Weights of a small mixture-of-experts language model, trained from scratch on English Wikipedia.
Size: 14 layers, width 384, vocabulary 8177.
Experts: 32 ReGLU neurons an expert, a softmax router.
Training: a variant of Muon for the experts, 335M tokens, 5248 steps.
Below are experts of layer 8 (counted from 0) of a mixture-of-experts language model. Rows are named router (the router's row for the expert), down (a neuron's output weights, with its number) and show model dimensions 0-127. Each number is 50 + 15 x the weight over its row's rms, rounded and kept within 0 to 99.
Before each expert's rows: a language model's description of what the expert responds to. This comes from a sample of Wikipedia text that the model never trained on.

# expert 41
Description: Line breaks, periods and closing ==/=== heading marks after section titles, list items or sentences, e.g. "Music video==", "Personal life==".
router:65 61 40 49 53 48 44 51 43 16 33 32 54 59 82 50 47 42 68 41 65 36 61 36 58 60 44 22 33 43 15 39 40 87 33 31 58 48 56 17 60 44 46 62 70 40 46 68 50 78 63 44 74 59 53 79 47 47 61 65 35 34 60 62 61 41 59 45 27 49 54 13 46 88 06 59 60 67 76 31 46 54 44 54 61 32 55 40 44 47 44 67 49 51 59 76 38 46 61 50 40 56 49 65 53 59 49 50 41 40 79 78 54 38 60 62 69 19 49 38 58 55 50 45 62 53 54 32
down0:46 39 49 82 38 68 53 29 41 46 63 47 40 29 55 71 47 87 39 60 34 74 78 58 63 56 61 61 31 35 66 28 54 36 47 45 56 48 38 74 38 75 81 47 50 48 35 39 48 64 54 61 43 49 43 58 60 55 64 36 64 50 58 43 34 32 20 70 41 48 51 53 53 55 20 59 50 61 33 48 30 28 44 67 48 46 23 38 35 54 51 36 40 22 55 18 68 54 53 47 56 51 43 40 13 43 29 46 55 49 49 48 70 54 35 47 65 47 84 78 55 52 58 66 54 74 11 34
down1:65 42 42 31 52 30 62 64 65 50 32 43 63 36 83 64 52 39 31 39 56 58 53 53 19 59 39 39 51 59 37 60 60 34 71 44 34 79 53 46 38 70 34 73 19 54 54 53 46 48 38 41 29 54 38 29 53 11 66 33 73 61 59 44 59 43 39 76 47 44 27 52 64 44 23 56 43 74 60 53 61 48 13 49 55 78 40 63 35 48 72 44 59 46 63 73 32 40 46 80 68 58 46 75 41 50 47 25 64 23 59 55 69 23 37 67 53 39 26 39 58 51 56 52 39 61 52 62
down2:53 70 38 48 59 50 85 84 15 74 42 71 58 30 43 54 36 65 45 76 51 68 43 50 49 61 43 30 35 32 42 44 51 70 19 38 56 25 56 66 36 47 65 47 54 23 63 31 62 39 47 41 35 56 36 54 60 44 36 16 58 37 46 71 43 82 72 77 12 39 60 45 45 81 42 52 49 15 46 70 42 57 58 55 47 29 50 52 19 48 58 50 65 71 52 39 58 56 69 58 62 40 57 37 58 42 44 54 39 59 67 67 44 66 45 76 42 34 66 51 16 55 31 28 45 49 44 42
down3:38 24 39 36 55 72 44 55 63 43 57 65 17 40 42 62 62 30 36 41 65 31 52 66 31 39 60 55 17 40 66 37 41 33 53 67 50 57 28 49 89 54 64 39 49 52 44 63 50 46 58 39 62 48 45 34 43 60 55 39 50 41 27 61 67 32 39 45 56 24 50 30 49 48 16 43 29 45 47 58 51 38 60 44 55 41 50 46 60 47 35 47 54 50 37 49 68 68 62 34 26 53 70 81 52 27 69 39 45 49 72 46 72 55 54 47 42 60 65 37 65 74 54 41 18 48 46 39
down4:68 49 72 47 48 48 52 25 69 68 51 46 70 57 65 56 47 55 73 29 11 63 29 35 49 42 26 61 34 56 41 57 51 64 52 64 53 52 67 50 38 50 48 48 44 35 70 65 33 13 74 57 33 44 69 37 38 62 49 71 46 25 35 29 46 56 39 51 45 60 61 65 23 27 38 43 54 43 66 68 80 40 21 56 95 28 64 39 49 58 24 75 69 61 54 77 28 54 47 34 63 56 61 68 40 48 53 59 16 56 63 61 61 70 56 70 35 64 53 34 49 49 48 55 67 59 23 55
down5:31 30 57 54 32 69 56 77 41 44 60 61 43 23 29 31 55 26 42 52 34 58 61 45 43 57 76 37 60 61 37 62 48 36 38 43 64 40 75 39 52 81 55 53 58 50 53 35 86 39 20 42 34 60 44 53 35 37 54 48 54 43 87 48 47 64 82 43 14 61 55 36 57 54 37 43 67 43 30 29 45 49 33 51 38 51 36 35 31 49 39 57 40 50 45 36 46 61 50 73 71 40 31 68 66 44 47 29 50 64 47 58 47 49 53 59 54 89 41 49 64 32 49 57 36 53 58 34
down6:70 66 46 70 72 66 37 51 46 37 42 47 63 47 52 52 49 28 21 45 38 48 38 40 61 33 47 87 44 40 46 46 59 61 35 38 56 51 25 55 71 60 51 72 36 39 34 50 49 61 50 55 57 53 44 43 37 62 62 56 22 28 46 23 47 51 43 56 51 80 19 55 47 33 61 69 72 68 49 43 55 29 55 28 63 40 49 68 49 65 41 53 62 26 45 41 56 50 45 36 41 54 55 35 40 50 64 46 52 55 59 37 71 52 46 53 41 42 75 82 37 52 58 56 66 35 43 46
down7:39 31 57 58 31 35 50 40 58 58 83 58 39 49 68 64 41 56 52 39 57 48 49 76 50 23 33 62 28 44 26 30 69 63 36 45 58 49 57 55 57 64 63 50 51 47 58 35 55 50 36 58 60 48 35 85 44 49 47 36 39 39 32 24 44 55 53 62 16 59 66 58 36 56 58 63 48 31 68 56 27 57 25 42 55 64 35 37 55 42 32 61 68 30 89 72 64 61 46 17 41 45 53 33 43 66 48 37 41 56 16 32 39 83 40 53 47 55 56 58 55 38 71 35 33 39 35 66
down8:53 67 53 32 61 80 50 33 57 71 40 72 69 51 31 42 62 55 56 30 38 69 61 50 50 59 46 66 60 51 60 50 34 21 45 55 73 64 67 61 36 46 32 23 36 39 51 68 51 28 56 67 32 62 68 27 34 50 68 53 55 74 56 48 71 49 30 70 63 43 57 34 87 66 62 51 63 43 60 66 63 36 67 60 63 49 66 45 58 40 10 27 62 61 63 45 43 16 65 53 34 40 46 44 53 41 65 49 46 62 90 29 60 51 73 21 66 58 61 46 21 28 32 70 38 52 50 25
down9:13 50 58 46 47 28 64 28 40 10 73 49 59 45 29 70 40 49 50 56 47 29 46 36 36 33 27 39 59 21 47 66 59 46 45 64 58 62 24 31 27 28 47 71 37 51 53 46 66 38 64 51 90 35 38 27 52 41 62 40 42 73 30 50 44 50 38 53 68 66 45 32 56 44 63 46 50 56 39 42 52 37 33 55 80 43 55 71 44 52 55 34 65 53 55 86 77 50 46 53 25 63 49 40 69 40 73 33 63 41 65 51 39 79 40 55 68 36 68 71 50 47 44 10 08 31 53 43
down10:38 46 53 71 63 43 35 11 43 32 38 55 64 63 47 48 68 33 68 44 19 41 50 57 56 32 59 45 48 53 30 33 51 61 74 46 52 46 53 48 66 34 56 67 66 22 50 62 66 50 53 49 64 54 43 58 75 62 32 35 62 32 42 25 34 50 40 45 74 46 47 74 43 79 20 67 29 64 08 44 55 49 51 44 50 65 56 35 43 59 37 47 51 41 74 38 40 64 31 74 53 68 57 48 66 53 29 39 50 91 43 54 76 61 49 47 75 58 50 51 54 63 14 35 52 78 55 61
down11:45 44 67 54 59 62 52 56 30 56 49 58 39 19 45 34 57 44 55 51 42 30 29 39 73 48 68 37 74 55 44 72 62 44 58 52 33 60 27 61 47 53 50 36 26 40 33 46 61 46 53 43 70 69 50 53 66 56 29 84 38 36 55 40 23 49 65 45 39 46 42 49 48 55 71 47 40 03 56 52 33 55 05 51 74 75 63 74 44 54 51 44 39 50 41 46 67 65 47 50 63 46 40 70 42 58 42 85 34 46 50 77 22 42 52 43 53 56 39 62 28 67 55 36 48 95 51 44
down12:47 23 75 38 58 73 58 44 61 33 55 43 76 55 51 57 57 47 33 41 47 49 50 56 44 52 45 29 57 53 38 34 53 59 71 46 53 25 56 67 39 64 84 47 67 47 49 52 46 61 60 58 64 53 26 76 30 79 53 72 59 69 38 43 68 37 41 60 49 41 27 61 69 72 57 41 33 58 40 32 41 87 44 48 62 36 69 28 37 67 78 55 45 51 47 65 32 56 40 37 52 60 45 49 39 56 57 46 31 53 55 60 54 60 58 43 46 72 33 64 59 68 42 41 34 26 73 42
down13:47 58 38 56 95 64 48 55 54 54 65 47 24 56 53 56 73 75 67 77 49 45 55 63 55 48 61 44 50 11 43 56 54 40 41 65 43 54 12 39 45 55 53 42 61 90 50 54 51 32 60 17 52 43 36 33 39 73 40 38 41 27 42 75 61 54 55 54 72 48 50 39 52 60 54 39 30 60 40 40 37 75 71 57 48 55 54 52 34 42 59 32 46 47 43 29 29 61 62 55 54 29 69 23 67 46 64 71 59 64 59 71 70 34 53 35 52 54 29 41 50 49 46 41 47 54 55 56
down14:24 52 77 39 07 51 49 51 70 64 71 67 35 51 61 25 41 68 35 71 49 41 56 29 49 62 65 70 68 57 35 45 58 22 53 42 42 60 28 30 44 52 75 50 51 57 31 50 65 42 52 73 76 49 68 52 69 54 69 31 46 42 35 31 59 22 52 50 62 39 20 53 54 57 51 41 68 53 65 34 58 22 53 27 18 53 33 59 62 38 41 73 55 58 26 49 42 12 76 65 40 29 69 57 50 30 60 43 56 40 52 40 31 71 48 34 55 40 36 51 82 45 59 43 40 91 15 50
down15:43 56 47 30 72 49 67 72 55 62 65 81 51 57 54 60 39 65 63 53 67 28 44 65 65 34 64 77 43 31 22 70 43 51 26 29 56 59 57 31 44 49 62 67 25 59 58 71 59 63 22 41 23 54 64 54 30 44 63 62 55 60 68 85 33 44 37 57 66 55 34 55 87 39 56 56 64 59 54 70 42 40 48 38 56 65 23 73 53 45 42 56 58 88 37 70 44 40 43 59 60 74 36 75 31 42 52 35 36 63 29 68 57 49 48 50 60 44 45 54 58 47 57 51 62 50 35 47
down16:47 60 22 34 60 42 59 71 30 77 72 50 67 28 44 39 70 75 44 61 86 74 40 61 51 37 73 61 51 04 53 55 62 50 34 53 32 50 56 75 70 48 38 35 47 48 74 33 60 55 34 42 43 45 47 47 50 24 86 39 39 32 54 49 56 52 76 72 52 56 24 19 52 55 51 39 55 57 78 20 74 59 46 63 35 43 50 54 27 47 37 62 58 65 50 61 51 30 48 44 45 65 80 47 40 38 67 38 58 40 50 72 48 16 39 33 46 77 25 21 64 46 57 43 55 51 46 75

# expert 0
Description: Sentence- and clause-ending punctuation and paragraph breaks after prose, such as ". ", ", " before he, "." before section headings.
router:69 63 44 68 37 47 50 59 31 21 39 41 62 35 67 31 67 33 55 52 74 41 45 58 63 46 42 81 27 39 43 30 29 84 33 21 41 38 59 20 53 45 49 71 59 35 30 61 69 70 70 67 46 66 71 54 32 39 81 53 49 40 50 48 52 47 47 69 30 23 49 19 42 89 12 61 58 73 54 21 49 74 62 57 59 27 66 40 38 62 21 41 45 36 52 62 34 29 61 43 40 55 30 72 49 55 38 48 50 47 54 32 64 68 51 57 53 15 60 32 76 73 62 54 61 62 57 61
down0:77 60 77 67 46 47 32 67 50 56 66 73 39 50 62 62 52 40 34 59 56 46 72 38 45 54 80 66 77 68 65 36 57 31 70 39 61 57 51 44 57 60 43 30 36 17 81 60 66 77 66 43 40 69 48 37 40 30 69 37 53 65 51 55 41 51 66 64 42 43 34 73 81 29 45 64 70 50 74 39 60 34 17 54 48 65 24 64 44 42 68 52 81 31 26 58 39 53 47 76 78 42 43 62 34 42 58 67 67 41 44 53 80 44 61 62 45 21 34 65 47 24 79 51 76 51 37 59
down1:62 40 43 41 61 45 58 87 65 45 50 69 47 22 44 65 52 33 41 36 58 60 26 46 67 43 55 53 53 45 54 42 45 70 34 62 62 63 84 45 40 94 51 60 50 51 46 19 37 49 63 21 41 56 60 43 62 45 55 43 27 31 70 54 45 42 51 65 43 45 90 56 76 68 25 61 61 49 68 79 41 46 60 63 34 26 66 68 53 59 37 35 24 58 70 59 40 54 47 25 36 17 45 48 45 61 53 61 31 31 40 73 68 68 49 46 34 37 48 36 46 22 63 67 72 40 43 43
down2:46 37 72 72 27 43 35 51 58 40 48 39 44 30 54 77 50 69 49 60 63 35 61 40 64 52 50 54 61 47 31 50 55 35 42 22 66 35 36 62 46 70 52 45 55 44 28 60 58 70 55 73 59 46 71 41 41 61 79 42 51 48 60 45 69 44 46 30 37 38 76 44 70 50 45 29 59 72 22 30 75 54 52 52 59 50 65 49 71 49 47 48 56 79 31 63 38 53 41 33 44 37 75 76 64 25 59 45 59 54 51 51 27 49 45 26 31 58 33 45 47 66 71 47 66 57 56 36
down3:25 42 49 68 17 35 34 15 25 56 38 22 62 61 36 26 54 72 93 37 21 54 57 31 62 60 33 58 59 51 55 48 64 83 33 34 38 54 56 51 44 30 41 71 58 49 14 66 61 34 64 31 70 84 40 84 39 51 58 41 57 33 41 36 54 74 48 60 55 64 45 49 54 54 36 42 53 47 55 64 29 38 56 32 71 68 35 63 55 60 25 60 52 41 60 72 39 64 32 36 73 39 19 49 62 49 72 43 42 74 55 43 42 57 55 54 55 51 56 46 72 56 49 55 45 61 83 69
down4:33 56 40 53 62 62 59 40 59 83 58 62 16 15 38 61 61 44 59 54 39 53 45 59 52 64 45 62 73 61 76 44 45 31 39 51 63 91 50 49 56 30 56 16 22 72 71 68 52 55 46 56 55 46 56 57 63 34 59 43 51 70 29 54 62 37 41 64 88 58 46 26 43 51 58 24 52 29 56 47 66 29 39 45 54 37 54 43 70 23 32 61 37 23 53 66 54 34 56 36 36 42 57 60 53 13 59 61 72 67 64 26 44 26 87 47 43 31 43 32 39 74 38 37 48 71 48 60
down5:53 54 64 26 50 92 52 65 42 54 61 38 56 42 60 50 32 49 59 36 60 51 48 47 64 64 44 33 55 58 36 31 36 47 34 23 62 50 38 72 56 65 49 58 62 57 66 49 47 61 64 55 41 67 44 27 40 58 34 65 55 74 37 74 41 74 42 40 60 53 33 55 45 62 55 37 56 40 49 81 44 68 45 67 30 59 80 56 64 40 53 69 45 51 29 43 63 49 54 49 53 47 12 38 45 18 67 59 60 29 67 65 55 47 29 54 76 52 54 38 38 41 27 57 44 47 52 48
down6:25 31 65 62 65 61 64 43 50 64 43 75 44 34 49 51 31 47 68 35 49 67 74 74 43 39 45 53 49 83 54 54 60 30 67 57 65 31 34 53 45 54 43 52 57 43 29 68 53 44 44 47 57 74 44 47 37 53 32 35 43 53 12 64 80 11 30 47 64 62 42 54 70 52 44 10 20 58 72 38 34 66 70 47 50 54 55 70 71 33 55 23 55 50 77 55 53 33 79 60 22 47 79 59 69 34 52 56 34 27 56 62 28 38 60 45 38 41 48 60 63 65 50 75 41 42 23 56
down7:37 64 47 90 45 42 65 51 27 54 30 64 46 43 52 57 59 54 54 65 29 34 32 63 46 79 52 22 49 40 71 54 56 39 49 63 51 52 58 66 50 71 72 61 87 54 39 62 42 19 29 53 37 59 36 55 47 13 37 56 43 38 66 46 36 45 62 59 62 58 34 52 72 43 39 53 44 56 50 34 49 30 36 73 74 72 55 31 55 50 54 35 30 25 43 52 72 51 55 58 59 26 49 64 56 70 83 41 46 43 26 45 90 60 29 45 56 44 59 37 42 57 25 69 44 49 33 70
down8:53 59 53 45 40 52 56 33 72 64 27 67 30 66 50 24 50 73 63 63 56 60 85 66 74 48 33 55 50 51 36 51 11 70 58 45 63 46 81 32 52 46 54 70 42 36 87 63 43 31 52 31 57 52 16 35 42 63 61 53 39 54 65 93 33 39 58 72 38 38 64 60 26 53 45 26 59 58 57 45 44 35 37 63 63 43 43 73 50 75 53 90 52 55 14 29 50 64 44 51 48 59 59 59 58 44 48 66 64 46 53 75 37 52 30 82 50 50 46 43 66 42 43 59 68 55 42 35
down9:49 91 34 42 36 52 71 75 60 51 44 66 54 57 51 35 45 62 42 30 46 67 40 49 40 68 53 40 51 65 74 23 26 65 41 50 34 54 36 54 47 46 76 20 59 78 78 78 64 29 64 56 71 60 53 54 38 76 69 41 54 57 47 57 35 50 40 85 52 28 65 26 31 84 24 41 54 67 67 59 49 59 61 60 45 38 60 56 60 73 43 61 67 60 78 34 37 69 69 49 53 67 45 56 59 57 52 56 68 57 57 55 45 52 60 63 44 34 51 34 58 22 65 64 64 54 59 37
down10:38 24 35 32 51 69 61 33 35 42 48 43 61 71 37 49 37 84 82 40 20 57 33 27 67 60 46 42 54 37 60 99 69 82 50 54 59 75 86 40 48 42 50 43 54 54 65 44 75 66 70 46 57 68 49 28 52 46 37 45 36 49 67 85 28 53 25 75 65 33 31 63 51 47 37 44 54 51 57 53 34 58 35 57 32 62 56 26 81 64 13 80 60 40 37 78 49 52 81 73 76 41 75 37 53 49 65 30 79 64 57 68 65 29 58 64 42 41 63 64 41 28 62 50 58 52 52 45
down11:41 41 57 53 24 58 36 56 31 69 46 59 28 72 60 52 49 36 54 59 47 25 58 62 42 77 44 66 48 82 34 46 49 60 66 66 42 41 52 33 52 54 38 42 75 56 74 70 48 25 72 62 53 39 64 59 58 51 36 59 53 32 49 27 24 43 39 55 39 58 64 57 38 82 72 36 61 57 52 59 43 49 23 39 34 28 31 50 69 60 48 63 42 46 73 58 61 72 49 53 50 74 59 36 41 66 44 61 43 56 44 49 78 61 23 55 55 76 34 81 39 36 49 40 85 40 39 57
down12:42 35 73 58 34 57 54 71 64 43 58 49 41 52 72 52 60 28 44 57 44 66 47 58 27 35 61 52 30 62 25 60 46 49 54 50 64 38 66 27 62 32 56 62 49 41 60 33 70 48 40 64 46 27 61 36 57 42 60 27 60 25 79 44 55 41 56 31 38 40 63 31 36 54 45 40 64 34 60 70 64 47 16 42 57 29 54 48 39 42 44 73 65 60 62 70 59 40 39 35 42 76 46 77 59 77 68 69 44 58 39 47 51 50 38 39 48 70 67 60 40 63 55 49 47 18 78 44
down13:43 51 76 20 58 62 43 51 36 70 50 67 74 48 52 41 37 73 35 64 64 62 42 70 44 45 55 52 62 55 56 59 31 47 58 28 48 33 46 36 08 71 51 27 58 63 77 62 52 57 38 57 35 47 69 27 37 44 32 37 43 90 30 50 51 54 42 35 45 49 36 38 71 43 65 27 28 53 48 45 56 68 72 31 50 47 46 56 47 47 58 13 69 74 21 55 40 47 59 61 28 44 71 43 76 70 63 59 60 47 84 24 24 34 64 29 30 37 65 40 42 46 41 53 57 33 42 61
down14:57 44 28 23 59 54 42 39 45 32 48 46 55 72 25 85 45 48 51 52 16 49 22 60 46 53 88 48 59 37 63 34 41 49 58 52 36 26 40 70 41 37 57 36 43 22 44 70 51 79 55 56 64 68 43 48 55 38 56 69 35 24 64 43 35 58 41 50 61 67 36 62 46 22 67 53 44 53 19 52 67 54 65 28 82 29 62 51 97 40 46 36 44 41 40 39 57 33 45 38 14 44 31 57 67 48 46 59 70 73 40 72 53 28 44 60 05 27 27 48 51 73 68 49 70 62 52 22
down15:46 75 51 28 89 70 76 56 46 51 41 70 65 43 43 62 57 37 65 40 51 72 69 57 45 39 43 27 40 60 59 59 47 60 50 63 68 49 61 72 61 31 26 51 39 21 45 32 23 26 33 41 41 42 70 24 60 50 46 41 52 47 59 56 66 59 20 67 66 37 38 47 58 56 36 82 36 31 54 64 77 38 68 40 45 26 72 42 50 21 22 26 73 57 57 44 36 25 51 46 36 43 71 63 71 45 16 25 33 27 46 51 62 53 65 65 50 47 54 15 48 73 48 52 57 61 38 34
down16:52 32 45 50 24 68 38 57 58 48 40 55 79 28 53 72 70 58 35 55 84 29 49 43 66 45 37 39 38 27 66 64 69 67 41 45 37 58 38 42 48 44 30 82 81 50 35 54 47 59 44 19 56 50 66 32 34 51 69 49 71 28 26 26 34 83 38 41 43 45 67 34 46 40 58 68 50 47 43 55 40 66 68 29 28 37 57 64 47 43 81 73 50 77 69 65 50 37 46 15 62 23 54 34 53 87 69 89 55 48 43 57 28 43 53 52 25 61 36 49 65 47 58 36 30 40 75 64

# expert 45
Description: Full stops, line breaks, commas and clause-opening conjunctions or pronouns, such as so, where, when, but, However, He.
router:71 41 78 56 47 37 61 56 25 43 34 41 64 27 78 30 46 42 53 49 58 29 52 55 62 49 57 78 30 35 39 51 36 76 19 32 49 40 56 12 53 57 39 66 53 54 34 55 71 64 65 46 45 65 55 56 36 43 78 43 47 54 47 42 63 38 73 58 28 25 49 08 57 81 26 51 62 76 87 37 57 72 57 55 62 18 81 39 47 47 29 48 43 52 44 53 45 17 58 33 28 62 39 67 43 50 26 50 41 21 47 50 54 47 43 41 59 28 54 29 67 78 60 59 52 63 56 49
down0:42 44 45 47 85 54 41 43 69 54 59 20 35 51 39 27 59 39 27 47 50 43 43 59 78 49 52 37 45 83 30 39 43 43 47 25 55 41 63 36 38 79 66 52 64 53 47 28 48 63 35 46 36 63 47 52 50 51 47 56 53 49 40 71 46 44 64 66 59 56 52 60 50 45 30 41 59 87 39 40 43 53 30 37 40 62 72 42 28 63 51 14 54 22 79 61 42 50 44 39 49 31 27 62 35 41 40 17 61 60 47 54 55 48 52 78 72 39 49 65 47 49 57 66 41 31 37 87
down1:58 49 32 64 31 74 52 62 43 56 55 48 39 29 59 44 50 62 66 69 45 66 47 41 78 57 44 59 45 61 62 48 77 49 31 53 48 71 34 33 37 32 51 32 77 84 70 73 67 50 46 79 73 63 34 43 39 20 48 51 25 32 46 52 77 51 52 51 54 46 42 56 44 53 67 29 70 50 31 47 41 68 49 36 54 43 31 89 55 45 52 52 65 35 66 56 62 19 39 73 34 48 77 43 43 11 78 56 70 43 46 37 28 48 40 48 67 27 34 34 54 81 45 50 35 73 41 60
down2:66 39 49 51 73 20 54 48 49 51 49 57 88 47 64 94 52 74 40 67 74 53 28 40 51 37 68 82 18 21 55 56 61 52 73 69 42 48 27 30 51 40 56 49 63 17 48 33 47 36 72 19 57 52 64 48 54 54 58 52 52 50 51 69 50 51 50 59 40 37 59 64 46 42 55 75 43 40 31 40 26 51 63 67 41 61 48 55 49 52 52 29 62 58 46 64 49 34 56 66 51 70 46 50 27 63 36 57 48 46 38 68 36 50 12 73 61 66 46 71 35 28 41 43 48 36 35 48
down3:32 35 45 54 71 65 44 65 37 40 70 45 44 20 21 43 66 51 58 77 20 46 49 32 69 51 62 30 73 52 49 54 53 26 30 35 46 56 31 65 14 57 61 49 43 56 29 65 56 43 49 56 37 41 45 26 75 66 49 59 43 57 51 51 69 68 34 62 65 34 28 57 53 55 40 50 59 34 70 20 69 47 49 42 41 36 57 47 64 36 42 15 31 61 56 43 63 11 39 72 22 48 53 68 70 14 43 38 65 46 44 79 32 47 66 54 50 36 68 32 52 57 61 50 35 84 38 42
down4:31 33 59 29 25 35 48 39 47 82 36 40 54 43 49 32 44 60 56 49 56 31 67 51 63 32 27 49 38 64 40 38 30 48 30 45 83 62 69 74 20 40 49 39 54 40 54 39 51 26 44 58 47 40 60 69 50 58 28 57 32 53 35 44 29 50 38 28 37 74 54 52 06 55 70 14 63 52 56 71 41 67 49 50 61 47 47 49 39 71 53 63 79 45 61 56 69 53 23 20 41 45 53 34 42 61 41 53 24 57 37 52 55 34 46 57 68 51 52 47 35 39 72 38 50 43 55 85
down5:52 50 43 35 42 25 45 53 40 39 34 55 71 88 63 70 72 45 35 30 62 73 73 40 45 56 62 52 59 45 62 56 69 25 68 48 36 36 41 74 38 48 54 36 45 38 32 55 35 81 34 59 47 41 41 67 54 51 88 46 33 46 18 27 54 57 48 43 43 44 62 40 42 50 52 47 51 61 36 65 61 54 74 52 84 56 58 92 72 66 74 29 43 98 39 53 59 44 41 41 46 48 54 72 48 41 38 85 66 64 64 46 17 73 58 55 27 41 16 39 45 88 49 47 66 51 69 35
down6:30 20 22 30 31 55 71 51 63 63 49 44 69 54 48 51 41 51 75 55 59 22 48 35 16 46 34 34 54 59 39 14 33 35 49 60 41 50 66 31 27 46 42 63 64 45 48 31 60 50 74 50 71 69 40 51 47 48 62 74 50 35 46 54 42 24 63 46 36 41 71 73 60 86 52 66 55 31 44 40 42 43 44 47 46 30 38 60 40 18 49 52 55 19 64 59 32 55 48 35 49 45 54 71 46 65 56 53 53 49 52 25 35 46 60 66 65 45 48 71 30 52 62 63 32 69 89 62
down7:45 54 58 45 64 48 49 47 40 67 57 44 53 55 46 27 63 54 39 65 59 42 41 57 52 60 45 57 41 69 53 52 54 27 49 16 43 81 30 38 62 41 42 47 38 40 46 71 62 47 41 24 38 32 69 50 45 17 45 47 40 77 30 63 54 60 43 45 60 74 41 18 66 36 74 46 19 23 59 23 59 58 59 49 19 72 42 55 40 48 44 38 75 70 68 32 60 61 49 46 44 54 55 45 64 48 61 54 59 56 53 53 43 23 68 24 42 40 45 48 70 54 48 34 48 42 66 50
down8:71 58 29 48 30 19 59 64 38 42 45 40 73 72 73 58 07 61 18 34 29 40 46 58 43 67 72 47 53 59 54 63 19 45 48 40 48 52 59 70 54 57 51 36 41 73 43 44 52 56 55 59 48 52 42 22 65 43 61 66 32 82 50 51 60 39 60 57 30 63 50 36 48 62 33 67 35 59 66 58 33 56 39 23 67 70 76 36 64 60 38 41 68 60 49 39 20 28 61 61 32 34 66 45 53 53 82 35 41 49 68 35 93 49 44 32 68 48 74 39 49 63 47 50 41 46 28 65
down9:42 58 68 40 60 78 48 11 52 59 61 49 81 45 35 64 51 43 92 69 65 64 37 13 66 58 49 50 40 59 54 51 75 61 76 56 66 40 18 59 25 39 45 60 31 48 47 61 46 38 59 63 63 61 57 73 55 59 26 64 45 53 34 42 51 50 38 49 55 37 44 61 48 56 68 52 56 35 55 42 35 55 63 29 53 50 57 84 37 41 31 62 58 50 76 55 65 36 63 35 76 32 63 29 51 52 54 47 18 58 67 18 32 59 68 77 34 47 64 62 66 65 46 49 24 58 48 65
down10:61 38 53 60 45 58 66 33 54 50 45 55 20 71 26 58 61 52 75 66 41 49 64 37 54 70 64 37 57 66 60 41 70 67 43 38 42 38 19 67 45 57 60 77 63 37 26 69 33 41 47 16 38 60 36 55 63 60 66 68 58 55 77 50 76 51 30 55 35 81 66 65 24 51 62 73 38 34 36 72 52 26 66 54 73 30 41 34 32 61 43 51 32 44 65 43 54 41 47 43 63 15 48 47 42 41 54 36 23 47 45 73 59 49 53 41 66 66 30 42 55 47 50 61 38 58 51 55
down11:16 24 53 54 59 83 63 51 39 31 82 23 39 54 50 46 74 17 40 29 31 60 47 55 68 51 48 31 82 34 18 27 53 49 54 66 47 47 48 44 56 50 41 62 49 39 29 43 55 33 52 52 67 30 42 80 73 57 65 80 54 60 78 52 25 47 53 34 32 47 45 75 60 57 57 84 73 34 38 41 51 49 10 45 60 82 46 42 32 47 69 37 53 40 31 33 73 60 48 40 53 65 30 43 42 32 40 48 30 54 28 62 65 35 34 59 61 81 73 75 40 53 56 46 37 43 49 42
down12:45 77 53 53 43 49 07 34 46 41 52 40 73 45 77 46 17 54 57 29 67 45 60 45 65 31 26 27 50 51 51 18 45 55 50 57 23 38 46 66 46 75 49 46 36 51 47 46 46 58 51 55 41 65 66 38 50 23 43 70 77 52 53 36 51 73 59 59 66 42 65 43 43 15 50 60 37 43 44 49 35 73 38 41 38 20 57 74 50 11 79 20 39 50 69 40 51 46 54 65 63 42 35 54 51 69 43 58 58 42 89 42 33 35 51 49 40 64 96 22 53 55 45 44 33 45 55 51
down13:44 42 66 50 67 43 62 65 36 50 67 56 57 60 52 38 45 54 55 54 67 69 63 41 94 62 73 54 57 45 56 61 54 65 59 45 42 39 55 45 44 51 65 53 63 42 70 79 59 55 59 77 56 71 53 44 37 39 80 53 47 69 81 64 40 24 30 46 34 66 67 71 45 72 31 58 72 62 49 53 76 49 78 63 54 55 50 53 89 74 72 59 68 52 59 74 27 52 33 56 39 26 41 68 64 48 33 41 74 42 44 47 59 39 34 38 62 53 30 39 48 60 20 39 72 61 45 47
down14:61 30 58 62 30 44 79 47 42 55 47 57 55 47 70 70 58 60 76 44 33 65 69 30 40 54 45 71 60 46 33 58 74 58 46 43 49 40 63 64 43 56 72 55 60 30 13 57 62 35 69 57 75 52 34 82 61 54 77 67 34 28 52 46 54 39 54 46 40 41 34 65 57 64 34 33 68 54 53 34 43 64 45 60 54 62 34 62 61 84 35 54 41 29 51 62 65 53 35 40 51 76 24 46 34 47 63 55 57 77 31 51 65 73 29 43 45 42 23 62 49 57 49 34 50 59 72 18
down15:44 70 48 56 58 40 53 65 65 58 61 77 66 33 57 84 59 30 61 64 36 43 35 55 48 44 53 35 42 34 44 43 55 50 36 45 45 51 27 40 32 72 60 36 56 48 31 26 38 36 32 41 37 43 55 62 63 42 62 20 67 71 36 58 52 51 48 54 67 55 33 38 71 43 77 56 42 63 55 59 58 44 61 27 77 67 57 37 35 49 56 36 47 62 34 41 32 26 36 44 25 33 29 61 41 43 22 34 07 50 83 33 51 50 55 32 28 27 71 58 58 55 56 47 38 64 39 58
down16:50 27 31 58 69 82 67 39 60 45 52 86 51 12 41 60 31 68 41 53 75 60 46 55 45 59 62 26 57 41 26 59 38 30 58 58 55 80 36 52 50 52 40 34 36 54 27 53 47 37 60 56 33 37 43 65 63 44 56 59 33 55 60 43 67 49 82 65 43 45 59 51 43 12 66 53 64 03 46 32 52 32 60 76 40 37 53 37 53 51 51 32 50 27 56 29 49 45 27 41 63 72 35 22 48 53 58 67 45 45 23 56 59 40 49 14 64 47 60 49 34 55 34 29 20 66 57 45